config.toml
n_experts = 24
routed_scale = 2.0
norm_eps = 1e-06
beta1 = 0.9
seq_len = 512
steps = 3926
Below are experts of layer 4 (counted from 0) of a mixture-of-experts language model. Rows are named router (the router's row for the expert), gate (a neuron's input weights, with its number), up (a neuron's input weights, with its number) and show model dimensions 0-95. Each number is 500 + 25 x the weight over its row's rms, rounded and kept within 0 to 999. Numbers have three digits each.
Before each expert's rows: "mostly gets" lists some tokens that are sent to it at least half of the time; "gets" lists some tokens that make up at least twice as much of what it gets as of all text. This comes from a sample of Wikipedia text that the model never trained on. Tokens count by the router's weight.

# expert 21
mostly gets: "io", "ie", "5", "7", "ro", "4"
gets: "0", "2", "9", "1", "5", "4"
router:462507494493512513494489493539487457459517497489527498451454542514515518508492499498474518467491464535521504522535530534505489467492474470464539466480511502519512518524505547467507460452531487550499479515512498472541486506484523509496499495529513482519455490500516563534463494508513478500
gate0:461479506513519514465471462522514490500442516494516519486475551525497493523467519504462526484524535514461475535498478457483519496493517492519505452537514505557485467510464503493485503436488508524519513495513488506480541512476502496517516481491511538529513537528539533506529458495512529519
up0:503519499525491474485473518499539502451472467488535525470579528528527532526460511512502477495484486546493516475545481511515479491494481481539476482504499495503487474501485510495520454541495464432524521526468491486545516470476496524507511529511496507508509464498501518505482557515494496491

# expert 0
mostly gets: ")", ").", " ==", " States", " University", " League"
gets: " |", ")", ".", "==", " =", "%"
router:464504547445503520479485477569508518501502537508534488407510514541519516520538496499520517516514460510546519519521522526500503510493510490519499510494479509495533504498491480491526461484488515500491455484547463508509502505492477490460478521496516504495513506507512561508537477531494471496
gate0:419483493501494503481479464570540523521507494504457522516516499509499518463506506486511500462477490500507450547493507540498474489497518517528519483554499502499531480493491490515476478458509485514444494531489490513523509483496471511476500494489481494528494519501506498462499462514474436551
up0:455530486480480507491507487562572503528513468482510472479480488513495498472519495496477519504481525482512466500509522539505505490442484506532515508546491471496521524525458461511499499483471513524502518513546492529538500461510478505530496484525512496527493529470500476483484446540455483529

# expert 3
mostly gets: " \"", " that", " h", " it", " which", " who"
gets: "\n", "-", " that", " which", " \"", "–"
router:507488525496561506504488525526469493524497494465530506484450536464516465469496531501500443460493471488524494496527515523497491491511490456490523499469491523471477480514512541457498499508529469518508461480510511511502456508470457512499488520520514439470452498551485514500528463496507477502
gate0:489502506517527486503497494553501473504498459495484464477480534462529479501468521477486534527501500450486495438484527515497516506479461575491480545492486499476533471517481510481526485514486462526496513489518463503528553498518476509497513537507502483467473491502504468524533458522486541497
up0:495508539525513520528512488540489520471517445490523452484506525521514507500472477480520504501470493459473467489498510567470481490459517521521509493501515493515458490549509475521496536537493511489551490468509491456580536489479514466507476518508512503492488499528517504477485500508501546514

# expert 11
mostly gets: " B", " d", " M", " D", " L", " T"
gets: " B", " T", " K", " L", " D", " G"
router:533453481509521515488464497504502505460488516510517493503507526480533513488535533516478499485503478489516543497456575547521493496492477491494525492527521465459512433503495503482501469480513465491492504480492486482492461534502448483436484505522557488505485491523470506499503482512461500526
gate0:520535483502471496517496467472527514489500501502508458476460469511496485505521482556484458506512464491474496522467455517508478510536491470504503493511519484474476446480477557461509511524508430477500523503480496453518491510515495499487512495462528511496487520578477473516493507526477513525
up0:489467486500533508467509477501458472529497487501546499500512510506548489452497512471484524505500519531471518440526515491503469498503506552495478462502476531496527540488492485506501517515508527460486489487501509538507460517521468470500491504455543485528522476492585518486485494506549491488

# expert 4
mostly gets: ",", ")", "),", ").", ");", " and"
gets: ",", ".", " |", "\n", ")", " and"
router:506506550454521539510512511509465487496521578505534482441494518487517498467532516492484475524500490490504505511489522492521463460508515484457507509501497475510546497483509558480523495475538510539482468516526524502490501569475525522466488497518517500471480529518470512506545490508486502500
gate0:496505537483514484454539505477422509453511530514516465454522496469512477507504509500484469509503538467505526506522495525498501473535512506512478433470459525471510480534519496459465501503491514485492528531510506496524512501544516542512470488484505497526463512505485474498539485453489481485
up0:500486491493454515503473524491523533538517505492490489511530509501474519539525476476552545504491543499538507536505496546516495502475528544485552534545511480509502533512521512513507487496540486452477516461499487507508550524471519475460502474534526495475517521518514517517496524542454505493

# expert 9
mostly gets: " of", " in", " to", " on", " with", " for"
gets: " of", " the", " in", " to", " for", " on"
router:561460537482498497478450528508519484502487495458516495484509489481512488523527514476500484504493492533512508484538506524502510463491454483484500468482475487492498495514555503472495492436549454495518545554539509550500501516523519483467467511506528542487522510483471507468522499512485523508
gate0:516517486519484480487514548485502454484461528505518511492502511498526495495517571487489504484466513467464474476492480526538486498491505517506523482474483522475490485486473538532546486450502511494478499517568493551480452470496464507503496539542530498520530497507495485497535461539512492482
up0:452483480471533468503472484463488496490468511466536503521515493523543473536496536490529481518513532536508474525502507504478518501499497476495497453505470517485483480512471460532509512433508507539507490503495482552511503494510491474550508500514543557526518532504470511462503493470545499486

# expert 2
mostly gets: " (", " P", " B", " M", " F", " L"
gets: " ", " (", "1", "2", "–", " B"
router:477466502511516500508483489537512486481467530501514489490529498499499479475512501516491467513508498480523504486490515501544485457481492450454524502520508487455503502513556544469511495489509500526501529489493495520547433570517467491470497533527539507446489524498496510491523439490470489482
gate0:493493432533512523538480495532519503484517461516503507490534496508457533514521475507475484530484458502510504478494485489461516428510492484469487503522525499496492438497504487490510434486490518516525517512492476494464486523475491500522506512507536531515462507532460478476470554461512488504
up0:474493509488482519497513490482493540535522534512505511483460517523507539486487516516512463456502522489471511495543513515552524565471508518534500520485527539494481539561484541500481520524469512480507510517517490492481503494512558500502482452478522496485557546481489482483486522531518511518

# expert 1
mostly gets: " the", " The", " a", "\n", "|", "The"
gets: "\n", " the", " a", "|", "-", " The"
router:479461568520483522475486551502487463485461477477524472494494518520500457466522492451508478481496487515479495511486534510509521512471454474481550503498483473476538474513512537471513519478508451524434494535522509532519498518476509508515455515504478495495489522499466497525525494489498522517
gate0:515519481460489472510517477520489501466489499479521522468485510491493449496503524504539453492501545505557455498486529489487560484494471494512476474507499515483532525529473507522503505531472470502479513518543539526518520506499501491526507475493491526530553561522441532512522489507488503471
up0:493518499455476516488500498489518504473482496483432485460542529460513456522531497507546515509515520483539500478497486481485572471518490478522513498482515517518523531494482532476508535465516456510485546470525517499524463507490514488506485464502484492504535551496511550521500506490508492460

# expert 12
mostly gets: "),", "\",", "',", "ina", "ford", ".,"
gets: ",", " |", " and", "a", ")", ":"
router:506523500476505529513478538541503493470503520491510478416513516515496528463534516489510523541500499520515519470479505508505459459503485440480485503480496480518533464509486523468549472496556485514484522510552485506507517505484486488467513479513493502506460511557518488497516509491463545490
gate0:494499462521503475552543508530475492506467500536527535448521486530464464521551500520476508489477506495517504518502500516512468486462498520490487537546479526457532453469536523528463475473494489513526494494498495507502516480533526492496531490471506504482460533515452482487548483511507481504
up0:489506497521462505473499482465497531531501531484490501487498536491470535494487549481490512512551484499476483464471480473498491472476492452487504517478532538501523491487533527465511510470486560475498529489491514499513463524528496523519512517429562531482525488532507542502491546507508496492

# expert 18
mostly gets: "ai", "ah", " John", "son", "ina", " York"
gets: "a", "i", "an", "o", "er", "ia"
router:487489462475487551497466527563499509426526513502494507464504554489513517510485479516505503490520480536503526482474537500527467498482493492490506543475521462498526460531480504496501439479518497518475521513507493488524518505478503495484474504490520495514474499551479499490480522459457560505
gate0:477498510544488518472498491512481449483526497512500493466495516479531522521540493544490533461521499535554491481495511500472473446515517476518495529519516502432477464498513505508506539493527502522473512503499481517519508458545499512479495466480512549524522524543489524535511517483497453467
up0:492493489508507533530473472484462488522469484502520508510475504518534536511469549458501507508517518493499493487464521477497514483504464517484509474513530521502484550474481492513480521506542510494434482493559504552499503534513521520530519522482496497447504526479438504519485553485547493499

# expert 16
mostly gets: "|", "′", " Total", "=", " Date", " Best"
gets: "\n", "|", "-", "=", ":", "=="
router:510479545462485514464508520551512513503463511466524510489510525489472490491505482462508474481534481494567509516490507491504538505473461458506517481526475488498508477507518483493502510478493486504456511508543461562570478469492461491528499515534535484475497502521492535508492486486494546513
gate0:492493498489467525479476496497465479510498490504478503439428522483458483516510504507485538476506495475539500491524512512506458480521478494530558504519520522499460475474532485473470495480518497487484504511516481491565507474493484418504533514527480480467490496523513527473499474538515504505
up0:490504520504484506456513485507487500527519496521519469464435500525514458480457488498483513514522488517464477517511498515502521519522453499505537496537561463525490526513495523477479524506522524493562496481487485469488559482510450539500523488493490496530456540513496531514480502497485547497

# expert 19
mostly gets: "°", "′", " km", " ft", " small", " +"
gets: " ", "1", "%", "'", "°", "–"
router:490491522512476527492514512554503482475496475509542495439526484502491494507555507488499472474533490543503515468521496500549526522483466499497536440562469517501500495516539564516499493512528500479490508488518464525517470504472484498511455545547501481502510518492505522505539500508491495501
gate0:517481556478479508524531448489527482511509485490537489483517487533491528480479514460501518515494484509535498545514496495525470494502487521507527504453482539467466458505528518519427494543476507529469533486472465538477473533517501477492529501496506469476493507527477508524539502523473505482
up0:490493517483506486463536523494493526512480522492462512538511563534496456464515496540417502502517511467482492480512512498480534460501507453527496494558505519496498529511489522488524491464531471476534463527475534489514486524512492495484530524533532525491530540484518476495510499500497479509

# expert 13
mostly gets: " m", " d", " s", " c", " he", " w"
gets: " m", " c", " s", " he", " b", " was"
router:548501512520505498481460504492441504504474535480541485500486516504511478457495534481476466483502460486481510491527495540567438487471482505522532468500506544477534489539509510516505487510522483515472511515478507479529480539458463474497516515476505471497484531504479510505494438507485509517
gate0:534489508506471522508481509517510533469540524502556476499500504475476509510489475508541471489522523526490507507484452498548443500483493497526496501490498557505483516503482512565483480531517519508501540553501477470493504497464528524478493514490516450509530511491462474517522449489472539486
up0:510533512519501482496529538487455446483480515492541547489507461544508466486511516491491500514471512492491481494559512485456493489499483506503445472520449482489510492503518469470521497479502529529469462518483491528490500539473503468529469498537475486483459507514550472466477482487510472497

# expert 10
mostly gets: " was", " were", " are", " has", " not", " had"
gets: " was", "ed", " is", " to", ",", "ing"
router:527500559502552471478456489523459510492491533493512499486488515508496488480515484515496462472534493550474518500523496513517515455505498463484511459455481498476525499525518503483502487508499474517495523580494510570492496539484501475502505504496551512494504544502482531482469468505465510492
gate0:458473503514492527536467500499490520515489446518439524493515481465505489517489471531516488512532515493518511486514491511511525482512508426491482492518467498502503505520475477488464483503510478522508471469512505500506462481490476524541518536536520515493462533515541494527577476462472471486
up0:506488526514499496498508512528506499531541500520480493520485512486533498513515496546499504479496524527455556484481504508529488495451525516466510482471491475477484530507520533508507498534497517505501520489468485544538510509577497470530496477467568505493496454508525503547546510461541510513

# expert 20
mostly gets: " M", " A", " C", " N", "==", " D"
gets: " (", "1", "==", " A", " N", "A"
router:485489519521502538499496499510455484502447539456497492484516526516509473474492522530493488503510475486540497490474519523527478482491499486478578497498499515467536460508525467493514485484504503532522480501494497556515461534529435526433501514511508514493516542518472524500527468490497483492
gate0:443500483506531492502516519462471470511504532468510465516470513529524510522538561513477532516506497501462489497453541492491476505455510487435477496505513506515462481526462510485520473510505553514487508492475524506506469523498496490501490498474493513545532521530518530490500475441504536509
up0:462468450533484512529481538486513486548534471477507530485525495504487496522506498519499515511476520508474496483468452528538449510512517519488465488502515504465503497508491533494487498465497515498489516490505495539497510450519534505441484454505563473517488520488452525502486536540525528486

# expert 8
mostly gets: " ", "1", "2", "0", "9", "–"
gets: " ", "1", "2", "0", "9", "3"
router:485493488475497511497475490542514462486488495508575491479509507495506504505492511505511501478496497531541494493488511492558506437487458439498533501502505501493503518519548538482479495498491498485476502502481497487541446564514508495486459506550502517508486509497480544475482432465500503503
gate0:526476527443507523478503526509490479477481476494478501513515479510505514521500474502533458506464504486506526466509501507512494515467490514487467473501456511489477469503523547537475477499504502500461518515509487494490510501505557549518547534510513443470552532457485477509511478443471506460
up0:530542496485508520469466462503513514562538537508507553488499514476509502452500529496517535500516457537500502527484484451498471482499528502511504499524505498502457518503537525527530452499467514509544525527488500523499486515497489498495527481503550465495490551473539485476488531539492483495

# expert 23
mostly gets: " and", " to", " |", ";", " on", " of"
gets: " |", " and", " of", " to", " in", ":"
router:536524543443497488484465516517524497478510547488521506446497479468499498541506508452511471483489477477513491467483510530537492469467502493488499506488495495493501464490504522479504471432526480522523544547527487536520507541494487492498479497494506531511474547509479520467544513481468515483
gate0:472514452501494479524493493489471474524487502489498508509481509517469523483500588496519507501511496499527499490514450511520537547480537489446487502503514524502455472498529496504464510493495486531460497511483551498502468535513474487508505539456463501482453520469502516498548475494511541474
up0:496496452455494465546498486491507472528534509507552485509511529500515477491459490465540509483491491482483503515521495529452507474512545516515502469501481470499490492529472457485494511499513463486536517522442540494511452551495473486508504458479516483474497497507478517503494557496462471493